Weights of a small mixture-of-experts language model, trained from scratch on English Wikipedia.
Experts: 240 squared ReLU neurons an expert, 2 picks a token.
Training: a variant of Muon for the experts, 302M tokens, 4601 steps.
Below are experts of layer 8 (counted from 0) of a mixture-of-experts language model. Rows are named router (the router's row for the expert) and show model dimensions 0-191. Each number is 50 + 12 x the weight over its row's rms, rounded and kept within 0 to 99.
Before each expert's rows: "comes before" lists some tokens at least twice as common just after its tokens as in all text; "gets" lists some tokens that make up at least twice as much of what it gets as of all text. This comes from a sample of Wikipedia text that the model never trained on. Tokens count by the router's weight.

# expert 4
comes before: " ", "born", "199", "200", " (", "198"
gets: " |", " (", ",", "born", ";", "\""
router:48 46 42 48 59 56 44 42 50 63 37 49 56 41 65 54 58 50 37 57 65 61 43 54 37 78 62 46 41 56 41 64 65 45 50 21 46 43 54 62 68 54 51 54 66 66 43 46 33 65 42 64 36 56 31 46 39 35 49 41 58 26 63 48 44 69 66 59 74 53 54 52 64 55 61 44 46 44 54 47 69 53 45 60 50 25 53 66 64 66 40 43 40 53 44 57 59 65 56 53 19 45 55 44 15 43 52 50 60 60 66 36 40 61 42 57 47 47 16 42 63 78 61 53 53 65 55 57 49 56 45 51 53 45 24 61 42 37 42 45 32 44 50 55 52 22 50 56 46 44 35 28 52 65 69 46 56 52 56 38 46 47 39 50 57 65 54 68 30 45 53 83 31 69 35 51 33 49 66 54 58 58 54 32 65 43 60 48 50 59 29 57

# expert 52
comes before: " the", " a", " to", " by", " in", " as"
gets: " was", " had", " were", " also", "ed", " is"
router:43 48 42 59 42 64 40 56 45 48 39 51 27 64 39 47 68 61 68 68 46 47 32 44 52 50 49 45 46 31 73 59 49 55 25 60 29 50 57 68 38 73 63 52 48 40 54 42 46 45 59 35 24 41 34 71 30 55 33 42 34 45 49 55 59 43 26 46 65 40 57 59 44 88 41 39 54 44 41 29 51 36 55 60 39 49 69 61 46 58 46 58 56 61 45 42 66 41 54 51 52 24 44 71 47 44 47 61 55 59 53 66 45 52 35 64 48 42 42 55 62 53 48 69 34 68 44 60 53 52 56 62 51 53 46 56 34 55 59 49 32 63 49 54 65 61 50 74 63 52 38 69 45 34 52 42 66 27 60 64 77 62 47 33 47 51 45 43 39 57 28 62 33 44 46 53 43 60 46 55 56 68 37 40 56 72 62 71 37 67 56 71

# expert 30
comes before: "–", " |", ")\n", ":", ")", " /"
gets: "202", "0", " /", "1", "201", "2"
router:46 52 54 53 46 62 38 42 65 58 59 53 46 46 66 44 63 57 45 42 52 44 55 51 59 35 43 42 37 60 29 56 46 68 40 59 54 39 42 49 38 57 62 40 28 46 54 57 62 34 48 29 41 59 40 45 43 24 59 55 33 53 58 46 40 48 54 44 49 47 76 45 50 52 38 56 64 39 31 56 50 76 41 66 77 51 56 51 43 39 50 41 53 46 39 35 49 56 49 68 81 73 63 41 48 35 60 36 52 58 58 49 41 41 58 65 46 28 53 35 20 31 35 59 33 45 44 63 61 42 51 49 59 39 37 69 68 36 29 27 42 26 35 57 56 64 46 50 58 40 50 51 61 65 68 54 55 65 37 28 42 57 56 26 25 51 52 42 49 46 47 58 66 31 35 34 43 25 66 60 65 41 42 39 69 36 34 40 54 71 52 59

# expert 24
comes before: "-", "|", "   ", "|---|---|---|\n", "===", "=="
gets: "\n", " |\n", ")\n", ".\n", ")", "|"
router:31 49 47 59 68 46 53 26 43 56 44 67 38 47 65 41 56 46 39 57 49 34 41 37 41 47 48 53 54 42 42 59 51 42 45 47 54 44 65 46 37 47 53 43 58 58 24 51 35 52 51 39 32 47 42 45 59 33 43 29 37 30 68 41 32 51 67 70 48 19 69 72 41 69 37 65 45 45 23 70 57 49 77 62 53 35 48 51 51 45 49 43 56 45 45 62 38 52 62 71 46 44 67 47 29 33 71 37 41 60 63 38 37 58 31 65 33 48 54 32 47 61 56 53 47 50 48 35 58 40 59 40 58 36 37 50 38 40 44 53 25 50 54 52 73 52 43 47 55 47 52 39 56 54 58 61 58 39 60 31 60 53 42 23 51 49 58 63 52 39 44 86 32 66 49 34 40 35 27 78 35 46 55 37 55 48 56 56 47 66 52 48

# expert 44
comes before: " |", ".", "%", "′", ")", "°"
gets: "2", "0", "1", "5", "3", "4"
router:43 64 54 59 46 55 59 38 42 55 47 43 54 48 52 43 64 65 37 41 44 40 38 53 60 59 40 51 42 57 42 45 75 60 60 64 62 45 65 49 62 46 45 47 43 63 55 39 51 42 32 43 28 62 33 59 41 48 58 53 51 52 51 35 55 55 62 51 60 48 43 75 42 56 59 56 39 39 57 51 50 65 60 45 51 44 59 55 49 66 34 57 60 63 34 41 48 74 38 68 64 57 58 30 38 29 62 65 52 74 49 59 52 32 68 62 39 37 40 30 48 54 53 69 47 36 45 53 50 36 63 34 57 51 44 60 49 37 52 34 31 42 38 61 98 51 45 50 56 62 39 49 63 43 65 55 58 69 69 52 25 40 46 38 50 37 64 33 28 42 41 84 53 33 32 37 21 57 22 46 50 36 65 54 58 51 67 54 47 42 48 31

# expert 54
comes before: " was", " had", " would", "'s", " were", " is"
gets: " he", " He", " the", " she", " it", " they"
router:42 45 39 69 48 46 42 58 62 33 39 53 54 52 56 63 65 40 59 55 80 32 37 43 45 58 41 25 28 32 50 57 52 59 51 47 22 47 50 52 50 71 47 78 36 42 53 33 54 50 51 60 29 22 46 77 31 50 52 26 43 39 56 45 58 45 62 57 49 51 56 55 48 55 52 38 62 54 63 27 49 51 57 72 48 43 49 31 39 60 60 45 51 51 62 51 63 39 68 51 63 53 54 61 33 34 51 44 52 63 27 65 64 44 55 57 31 48 47 38 58 62 41 64 48 49 47 45 54 49 55 56 38 46 26 51 75 74 51 43 52 72 66 74 56 60 60 53 53 49 26 58 61 42 48 58 47 48 36 51 44 53 34 48 33 75 72 59 67 27 34 56 41 35 67 58 28 52 55 67 64 36 50 47 39 61 46 53 53 33 54 46

# expert 36
comes before: " ", "0", " |", "1", "000", "2"
gets: " |", " ", ".", ",", ";", "–"
router:59 50 51 59 54 53 50 43 48 53 41 59 61 60 60 53 49 34 50 54 34 40 37 51 41 65 34 46 54 61 44 56 71 51 35 46 52 39 50 49 68 54 46 45 55 60 57 45 26 37 67 54 37 49 37 35 41 43 49 55 40 36 49 37 40 63 68 61 45 51 48 50 31 71 53 31 44 61 52 45 46 51 58 58 54 32 65 53 40 59 51 51 40 43 52 52 50 67 36 50 36 65 29 38 48 21 40 50 56 61 68 46 23 43 34 60 54 44 52 60 83 69 40 51 16 31 42 28 52 40 49 40 50 38 56 57 48 17 48 50 28 35 47 71 64 37 50 55 57 60 41 41 44 49 75 51 67 36 61 60 39 44 52 46 54 75 37 77 51 38 27 73 75 44 37 62 37 44 49 66 63 50 55 42 49 41 79 55 61 46 44 68

# expert 55
comes before: "-", ":", "=", " •", " Country", " Born"
gets: "-", ":", "\n", "\n\n", " •", "|"
router:36 50 49 33 71 41 55 43 53 43 69 53 50 53 46 55 76 32 42 32 65 65 44 42 33 53 37 63 44 58 43 53 45 57 45 46 67 52 49 57 31 65 49 36 54 73 43 28 32 52 40 33 50 56 38 62 36 39 55 51 41 67 52 63 60 45 22 52 38 49 60 49 42 67 55 50 29 69 40 60 44 62 57 52 50 44 57 28 60 45 32 72 58 42 51 28 53 30 71 51 69 35 47 37 31 39 34 49 31 69 73 28 45 32 44 55 52 61 59 50 35 54 57 48 49 35 54 44 31 51 63 69 48 57 23 53 59 56 37 79 50 48 46 61 47 43 52 46 58 46 53 48 58 43 56 47 41 78 72 21 40 71 43 49 68 59 60 58 42 47 37 64 49 57 53 35 49 44 74 46 57 54 67 61 52 60 38 48 42 43 41 49

# expert 27
comes before: " the", " a", " his", " to", " her", " him"
gets: " to", " was", " as", " had", " with", " in"
router:42 41 53 67 49 53 59 52 67 57 45 43 50 46 62 48 71 40 46 63 64 53 49 54 36 47 56 40 39 55 66 52 55 47 42 37 22 50 62 58 60 44 60 48 40 27 39 28 41 49 47 43 55 32 31 52 49 43 67 44 54 54 41 61 40 38 36 57 50 35 45 41 39 58 49 21 59 39 59 46 65 41 58 59 51 49 73 46 52 60 62 33 50 56 44 62 63 51 80 48 56 38 47 72 39 52 46 32 53 79 35 62 55 65 24 54 68 33 55 68 68 53 53 68 45 58 40 44 81 49 65 67 53 30 38 48 34 28 26 52 35 52 60 78 47 68 60 68 42 57 42 48 53 56 52 51 80 46 41 47 52 63 43 56 34 48 54 74 51 60 50 59 14 48 59 64 63 51 42 40 57 53 54 35 48 45 58 42 32 55 51 49

# expert 37
comes before: " The", "The", " the", "==", " In", "In"
gets: ".", ".\n\n", ",", " In", " that", "In"
router:58 50 49 54 38 60 48 56 56 56 32 51 62 59 41 48 55 44 46 65 53 32 51 55 34 37 55 53 54 52 49 63 45 60 21 35 40 40 64 50 53 58 42 65 51 34 45 43 51 75 62 36 60 44 50 39 55 39 66 51 29 41 50 44 66 54 37 57 70 48 35 33 39 85 41 69 40 44 40 31 21 29 58 68 47 56 55 45 44 67 55 35 48 35 49 46 41 45 73 57 46 40 54 71 65 64 62 51 62 45 67 60 42 55 39 64 44 57 29 39 54 51 57 50 65 45 31 30 57 43 59 55 50 50 37 56 44 53 54 41 42 58 53 64 71 66 36 38 47 50 47 49 56 23 50 52 55 45 82 18 57 48 53 46 64 58 74 53 46 74 48 61 44 32 67 43 37 70 48 43 73 62 53 38 51 72 38 66 41 38 45 37

# expert 12
comes before: " of", " University", " in", " and", " School", " at"
gets: " University", " of", " School", " and", " College", " at"
router:59 48 38 70 71 53 59 44 38 40 55 64 51 49 63 66 56 54 58 56 70 61 56 53 69 50 49 29 45 54 24 54 61 76 43 44 43 57 36 54 38 63 63 71 58 29 42 48 59 53 33 45 39 40 23 64 51 66 54 49 54 33 66 66 23 34 69 43 54 51 51 33 29 57 46 56 38 49 51 46 52 62 42 78 35 40 46 66 71 43 45 46 57 47 43 47 70 39 50 62 32 62 57 41 48 48 69 38 44 50 46 45 52 58 66 46 31 39 50 53 59 44 61 47 51 63 40 49 58 58 61 28 37 43 50 53 40 33 33 60 47 52 28 48 41 32 59 79 53 49 36 36 58 33 52 46 59 43 50 54 44 46 33 64 36 64 52 51 48 42 34 89 29 38 58 34 59 51 29 44 42 44 67 51 66 46 44 27 60 58 43 48

# expert 59
comes before: "0", "5", "9", "7", "8", "6"
gets: "201", "200", "199", "202", "198", "197"
router:35 59 56 41 44 49 31 29 35 44 38 60 57 59 48 40 49 48 48 59 37 50 58 52 49 71 55 27 76 43 37 62 48 48 40 46 39 51 58 53 62 59 46 75 39 36 36 49 47 68 45 41 46 34 46 56 40 57 40 58 49 64 30 58 62 64 71 64 56 44 53 56 49 61 62 80 38 60 54 08 31 49 40 65 33 49 49 52 55 56 44 42 55 38 47 55 52 53 32 80 59 43 33 30 56 22 68 54 67 57 40 70 59 37 44 42 55 57 48 41 38 42 56 42 42 44 35 51 38 45 55 46 50 45 37 41 56 45 46 55 53 48 51 89 50 42 14 63 58 52 15 30 49 48 53 53 57 48 58 59 41 47 65 24 41 40 47 41 47 61 51 54 64 55 30 58 44 50 51 52 46 44 67 44 55 52 34 61 49 29 37 44

# expert 57
comes before: " the", " in", " of", " on", " to", " at"
gets: " in", " the", " on", " at", " of", " located"
router:49 52 46 42 36 62 44 43 61 42 41 45 71 46 41 43 50 57 41 68 46 44 72 35 76 66 31 67 40 41 54 50 69 53 57 49 34 49 55 56 57 44 48 65 60 15 43 37 50 40 39 68 37 50 45 79 31 68 34 56 43 59 38 46 46 44 42 40 63 59 39 43 34 65 55 64 56 56 52 34 43 58 43 45 38 50 70 57 60 68 40 57 72 53 43 50 57 48 57 39 47 30 52 16 37 46 55 62 59 64 48 51 63 48 54 47 74 46 39 41 60 55 45 43 55 60 30 48 59 31 52 42 72 45 42 53 47 68 17 52 42 56 47 46 52 46 14 52 59 60 23 82 44 62 61 43 62 37 64 71 43 58 48 56 62 50 45 54 41 38 60 54 45 48 46 53 40 62 48 61 52 71 59 48 65 57 50 61 42 71 65 42

# expert 39
comes before: " |", " ", " \"", "|", " |\n", ":"
gets: " |", " ", "\"", " |\n", "|", " ("
router:64 71 35 54 64 69 36 53 49 59 52 52 56 66 53 49 60 26 53 30 56 54 33 62 56 61 32 54 55 40 44 63 54 44 68 50 65 33 55 65 61 46 47 22 53 84 41 39 70 58 66 46 37 57 29 47 58 41 68 40 45 41 40 26 36 59 51 51 56 35 57 48 49 57 45 57 42 48 60 58 57 45 63 47 60 27 47 43 48 68 52 40 30 60 41 57 84 63 34 60 41 78 59 55 47 34 58 56 29 68 55 41 29 59 41 45 39 63 36 44 48 64 42 65 40 40 62 37 31 45 51 44 60 57 62 38 57 40 48 49 24 24 52 66 45 43 43 53 68 52 38 38 54 61 70 58 57 58 55 35 36 37 45 36 54 63 43 65 48 35 25 59 56 66 53 56 44 49 49 56 57 55 50 48 58 45 38 55 48 24 34 43

# expert 46
comes before: " ", "1", "2", "3", "6", "4"
gets: " ", " |", "–", "°", "′", ":"
router:68 41 65 72 40 42 58 66 56 41 39 60 73 47 45 47 62 54 34 49 49 53 44 49 37 62 46 55 53 45 40 66 52 74 71 38 42 36 55 41 69 63 43 39 61 46 38 56 47 43 48 47 43 61 20 64 44 41 40 40 49 41 66 66 50 84 56 57 58 67 54 38 48 50 56 56 51 33 41 47 29 51 56 44 47 34 67 47 39 69 50 53 49 57 66 62 74 44 45 40 45 53 29 43 36 38 29 36 36 51 57 52 24 47 30 52 54 41 28 48 70 51 72 51 36 45 33 46 25 35 60 48 65 42 41 48 60 34 39 59 38 32 36 53 40 48 53 45 40 51 29 31 48 57 71 51 69 37 57 21 56 33 54 51 67 64 45 56 43 49 42 65 52 38 56 46 47 39 79 66 52 55 61 49 70 59 38 43 62 51 41 57

# expert 58
comes before: " |", "–", ",", ".", ";", " |\n"
gets: "1", "2", "3", "4", "6", "5"
router:59 60 56 62 40 59 48 68 54 42 43 63 71 49 45 53 65 53 43 43 53 41 40 53 30 62 49 41 53 60 37 62 72 61 63 46 56 39 67 63 66 71 68 74 57 64 36 54 65 59 45 46 28 45 23 46 39 30 54 48 68 45 49 42 69 65 51 62 57 36 45 64 40 57 53 63 47 20 36 37 41 60 39 61 53 36 42 60 31 52 47 51 41 64 60 64 50 62 59 58 34 53 72 49 41 34 64 33 65 66 60 39 29 48 49 44 41 37 35 66 64 62 35 67 36 53 40 46 48 48 55 55 72 37 19 57 52 21 44 42 33 62 53 56 64 55 23 58 48 57 54 57 58 55 82 50 55 60 61 45 50 45 64 47 50 53 65 65 52 41 33 77 41 46 47 56 39 41 50 51 41 55 61 40 68 54 63 55 50 48 39 55

# expert 1
comes before: " the", " ", " a", " first", " his", " second"
gets: " in", " the", " at", " of", " for", " to"
router:56 47 54 56 59 37 36 61 57 53 33 63 39 35 45 42 66 64 67 62 34 49 61 40 53 75 70 41 38 61 68 44 37 37 48 61 36 49 56 45 43 59 54 62 58 46 62 58 43 30 39 52 36 55 32 56 45 34 29 56 50 57 42 58 49 50 55 49 55 55 57 49 42 42 39 72 67 33 32 47 41 56 63 53 55 38 78 58 48 49 57 52 65 49 50 47 49 51 45 17 66 49 31 34 40 38 32 44 46 61 70 34 34 47 58 52 59 35 46 60 78 40 46 52 67 52 50 60 62 52 50 51 40 33 43 73 59 39 25 38 37 28 48 51 50 52 44 65 53 66 37 80 48 64 67 64 56 39 53 44 50 47 41 64 50 62 51 45 37 48 51 59 35 21 76 53 40 45 45 57 49 45 46 42 81 45 50 34 39 66 56 81

# expert 5
comes before: ":", "\n", "-", "==\n", " (", ")\n"
gets: "\n", " =\n\n", " is", ":", "°N", " by"
router:34 53 46 38 58 39 52 35 85 42 56 31 55 40 36 36 59 41 41 41 62 45 62 34 49 41 50 52 38 52 35 34 57 54 40 42 65 45 63 56 32 40 69 34 37 53 40 23 37 38 35 42 60 53 36 64 41 45 33 50 19 50 21 47 53 40 33 14 38 56 57 50 41 59 63 51 36 67 39 65 51 75 60 61 76 51 55 64 33 36 39 67 63 42 25 50 49 32 60 58 44 29 68 29 48 44 54 64 39 67 50 22 50 47 56 50 45 42 43 64 51 36 48 42 34 29 40 56 69 54 74 35 71 36 41 61 58 44 51 51 62 43 43 49 51 45 49 60 40 54 40 67 55 64 47 48 35 62 50 47 47 51 50 49 40 44 51 44 42 59 40 53 61 64 41 49 38 43 50 63 44 47 57 35 56 58 49 55 69 54 47 57

# expert 43
comes before: " ", " Votes", " Candidate", " W", " %", " L"
gets: " |", ";", "|", ".", ":", "″N"
router:45 59 23 63 58 60 39 41 55 55 35 61 84 56 61 53 53 59 29 41 63 43 47 50 52 66 42 54 48 55 39 42 55 56 39 47 60 27 50 61 56 58 46 55 45 51 54 34 29 51 34 50 27 45 11 54 51 60 46 46 52 38 71 38 40 56 51 63 49 54 54 49 45 72 52 59 41 39 55 48 49 61 56 65 59 08 66 61 53 70 44 52 50 55 42 47 46 72 34 43 39 55 28 31 30 42 51 64 53 78 56 30 42 45 41 44 50 44 25 33 71 50 54 43 34 35 58 30 41 67 39 60 47 61 36 37 54 50 43 47 48 45 62 59 53 41 42 67 80 47 32 55 71 46 68 49 66 51 52 37 45 53 60 44 60 54 55 53 39 43 36 80 40 52 69 45 38 41 64 57 45 52 67 41 50 57 61 45 55 57 48 45

# expert 51
comes before: " ", " |", "|", " |\n", "–", " +"
gets: " |", " |\n", "0", "%", ")", ";"
router:41 57 20 50 54 62 45 59 54 54 32 57 68 31 51 48 54 71 37 34 52 36 41 46 32 51 52 63 43 47 38 36 52 49 64 57 52 58 31 64 62 41 51 57 67 58 50 50 42 39 41 55 29 69 42 45 30 37 51 53 57 59 76 31 50 67 47 66 49 48 42 63 54 59 47 63 72 41 41 49 48 45 62 63 63 29 47 63 29 55 38 43 55 58 52 51 65 68 44 35 45 64 38 37 33 30 46 49 62 33 42 22 56 69 48 63 18 43 30 39 75 53 52 53 51 33 37 42 45 62 61 39 51 31 32 45 56 49 26 47 24 53 39 61 37 61 48 56 46 47 45 55 66 39 70 56 61 44 50 35 62 42 49 41 36 45 50 64 46 61 49 69 41 36 53 44 34 48 55 57 66 56 48 36 47 52 71 50 80 52 27 61

# expert 61
comes before: " ", "201", "==", "202", "200", "==="
gets: "|", " ", "==", "===", ".\n\n", "-"
router:43 69 41 56 56 55 47 38 33 46 62 66 43 47 60 54 62 40 46 67 77 62 45 41 50 69 66 37 56 55 31 61 45 48 43 50 41 57 51 61 49 56 40 48 63 48 48 45 63 54 44 62 55 46 41 55 48 50 51 63 43 58 58 59 68 65 43 72 64 55 54 52 56 73 52 70 41 30 46 41 49 49 57 50 30 36 75 48 46 78 61 19 46 62 63 41 41 37 45 49 58 23 22 52 26 42 49 43 56 48 60 42 31 53 58 60 53 38 47 36 54 24 58 47 58 46 52 47 49 30 51 56 47 36 28 60 39 59 35 55 46 42 57 62 53 34 48 66 50 38 43 38 78 60 48 40 63 41 41 25 59 45 71 46 50 61 59 63 50 48 39 48 57 39 65 44 54 37 49 45 32 40 88 48 69 49 29 50 55 47 14 54

# expert 2
comes before: " and", " which", " but", " the", " he", " including"
gets: ",", " and", "),", "\",", " but", ";"
router:37 57 33 55 77 54 43 52 46 64 51 88 72 44 52 44 57 49 40 54 41 61 59 48 53 74 58 46 39 33 49 51 40 51 52 56 39 68 63 49 22 53 45 59 41 31 57 45 34 53 68 55 53 54 48 44 43 55 35 81 45 37 69 55 41 56 64 55 58 50 55 65 45 71 48 45 49 53 52 24 53 67 58 49 45 46 59 66 44 49 52 45 54 40 59 39 50 60 60 54 28 30 53 46 43 62 40 40 30 65 57 53 43 51 46 64 36 41 48 35 91 64 63 46 39 57 55 36 64 72 45 35 36 47 44 52 36 60 36 36 13 67 61 60 58 44 40 47 39 73 30 52 53 52 56 39 61 52 54 44 69 47 42 44 49 45 47 59 33 54 28 60 33 59 65 51 38 27 38 53 55 38 57 53 59 53 44 58 37 64 67 61

# expert 38
comes before: "1", "0", "2", "3", "6", "4"
gets: " ", " (", "–", " $", " .", " −"
router:50 61 43 46 50 51 35 44 39 47 24 46 50 55 51 53 58 53 47 38 48 45 55 26 52 52 58 56 54 49 55 69 65 40 61 52 63 35 55 40 63 59 47 37 74 53 55 52 49 38 50 41 33 44 42 66 50 45 55 53 58 40 57 57 38 72 50 78 39 34 51 41 42 62 48 56 39 57 63 28 64 60 63 53 51 48 60 59 41 40 36 45 45 73 47 49 56 74 10 47 60 59 32 45 36 45 46 51 46 53 66 66 41 46 40 58 38 49 55 26 54 58 64 64 27 68 45 25 43 59 56 28 59 42 57 41 47 32 36 46 37 21 13 64 48 58 59 46 61 48 38 44 70 44 65 59 59 33 53 46 48 46 21 54 39 52 36 54 47 49 44 70 27 35 21 52 38 46 70 58 45 39 46 61 49 56 46 70 65 48 48 63

# expert 42
comes before: "201", "200", "202", "199", "198", "197"
gets: " ", "–", "-", "201", "200", "202"
router:48 48 45 58 48 49 44 27 46 48 46 49 55 49 41 44 72 34 43 45 58 48 45 34 41 58 55 24 49 60 49 55 44 63 50 59 47 39 59 63 59 73 28 50 51 59 36 71 49 54 60 43 33 33 41 73 49 50 21 42 72 31 57 71 58 69 53 68 32 44 49 49 44 54 44 88 59 39 58 26 40 56 55 52 39 41 59 35 36 50 49 53 46 50 51 48 63 53 40 43 50 66 29 42 09 47 36 48 39 54 57 55 37 50 48 42 52 60 57 36 57 63 48 45 35 52 46 26 45 70 46 54 44 32 62 49 59 50 41 64 49 65 46 63 50 31 40 54 49 53 35 43 74 34 49 54 37 40 43 44 43 48 40 44 40 69 41 55 64 35 10 68 43 55 48 48 52 59 55 57 41 60 71 52 78 49 34 65 44 56 36 58

# expert 20
comes before: " ", " |", ")\n", " –", " Best", " ("
gets: " |", " (", " –", ":", " as", " -"
router:55 46 59 64 71 54 55 48 63 59 55 47 44 50 64 55 54 66 39 57 47 49 40 53 31 56 54 41 64 52 48 64 43 61 41 52 49 35 47 53 59 77 51 52 41 67 41 47 39 31 35 53 39 50 09 58 50 35 50 51 49 36 46 54 39 41 57 44 68 41 46 58 54 54 33 65 58 49 43 58 66 41 67 61 35 34 50 53 42 54 55 53 54 58 61 63 75 57 53 53 41 73 70 59 49 48 53 41 54 85 53 49 48 55 41 39 34 40 30 50 67 55 29 59 53 46 47 71 48 51 54 48 55 49 20 46 57 38 43 47 43 49 69 90 39 47 58 66 48 48 61 35 59 70 52 67 65 68 53 30 52 57 48 32 47 57 55 73 47 33 40 80 45 53 52 46 58 43 41 62 38 44 73 29 67 46 29 61 47 67 30 44

# expert 56
comes before: " the", " as", " a", " to", " by", " in"
gets: " in", " that", " for", " to", " which", " on"
router:59 69 49 47 59 57 53 47 68 53 42 28 49 56 42 45 62 50 62 67 40 40 50 44 59 54 57 45 57 41 43 71 55 37 62 51 32 53 59 43 42 50 70 60 46 42 39 39 22 58 46 61 40 39 43 52 45 49 64 43 44 53 38 25 50 24 30 71 67 37 62 52 61 44 51 60 50 36 64 43 42 50 44 41 34 50 35 80 42 59 59 81 55 53 44 52 41 47 62 62 55 39 51 62 44 52 60 55 58 68 74 56 43 35 45 55 61 43 43 44 63 52 62 42 54 78 44 51 72 57 42 41 39 49 18 46 46 34 63 53 38 50 40 59 58 67 38 62 45 64 45 72 73 62 44 50 49 48 63 60 51 55 24 51 43 70 56 59 21 51 41 60 24 44 49 37 18 49 38 71 65 51 63 40 62 47 58 65 34 64 54 57

# expert 9
comes before: " |", " ", ".", "|", "1", "2"
gets: "|", " ", " |", " |\n", "1", "2"
router:57 63 51 44 46 63 49 64 46 36 64 51 66 39 38 46 67 40 50 49 68 39 42 38 68 48 51 47 39 56 38 67 48 64 72 67 54 74 38 55 64 39 56 34 37 51 55 42 46 31 53 36 47 48 39 64 49 36 51 53 46 66 64 39 51 53 64 68 48 58 59 66 38 60 45 60 54 37 37 52 52 66 60 67 50 46 54 19 40 74 65 26 61 64 27 50 60 65 48 41 47 76 52 55 34 39 44 53 54 61 70 42 38 49 65 57 61 58 61 44 48 39 42 49 40 34 57 49 31 52 51 51 59 16 45 60 62 36 45 64 46 54 43 57 61 36 46 67 60 57 39 48 83 48 56 36 55 49 43 44 35 47 43 43 54 57 31 61 20 45 47 61 32 23 62 35 42 30 72 34 68 46 56 36 41 52 61 42 53 35 33 49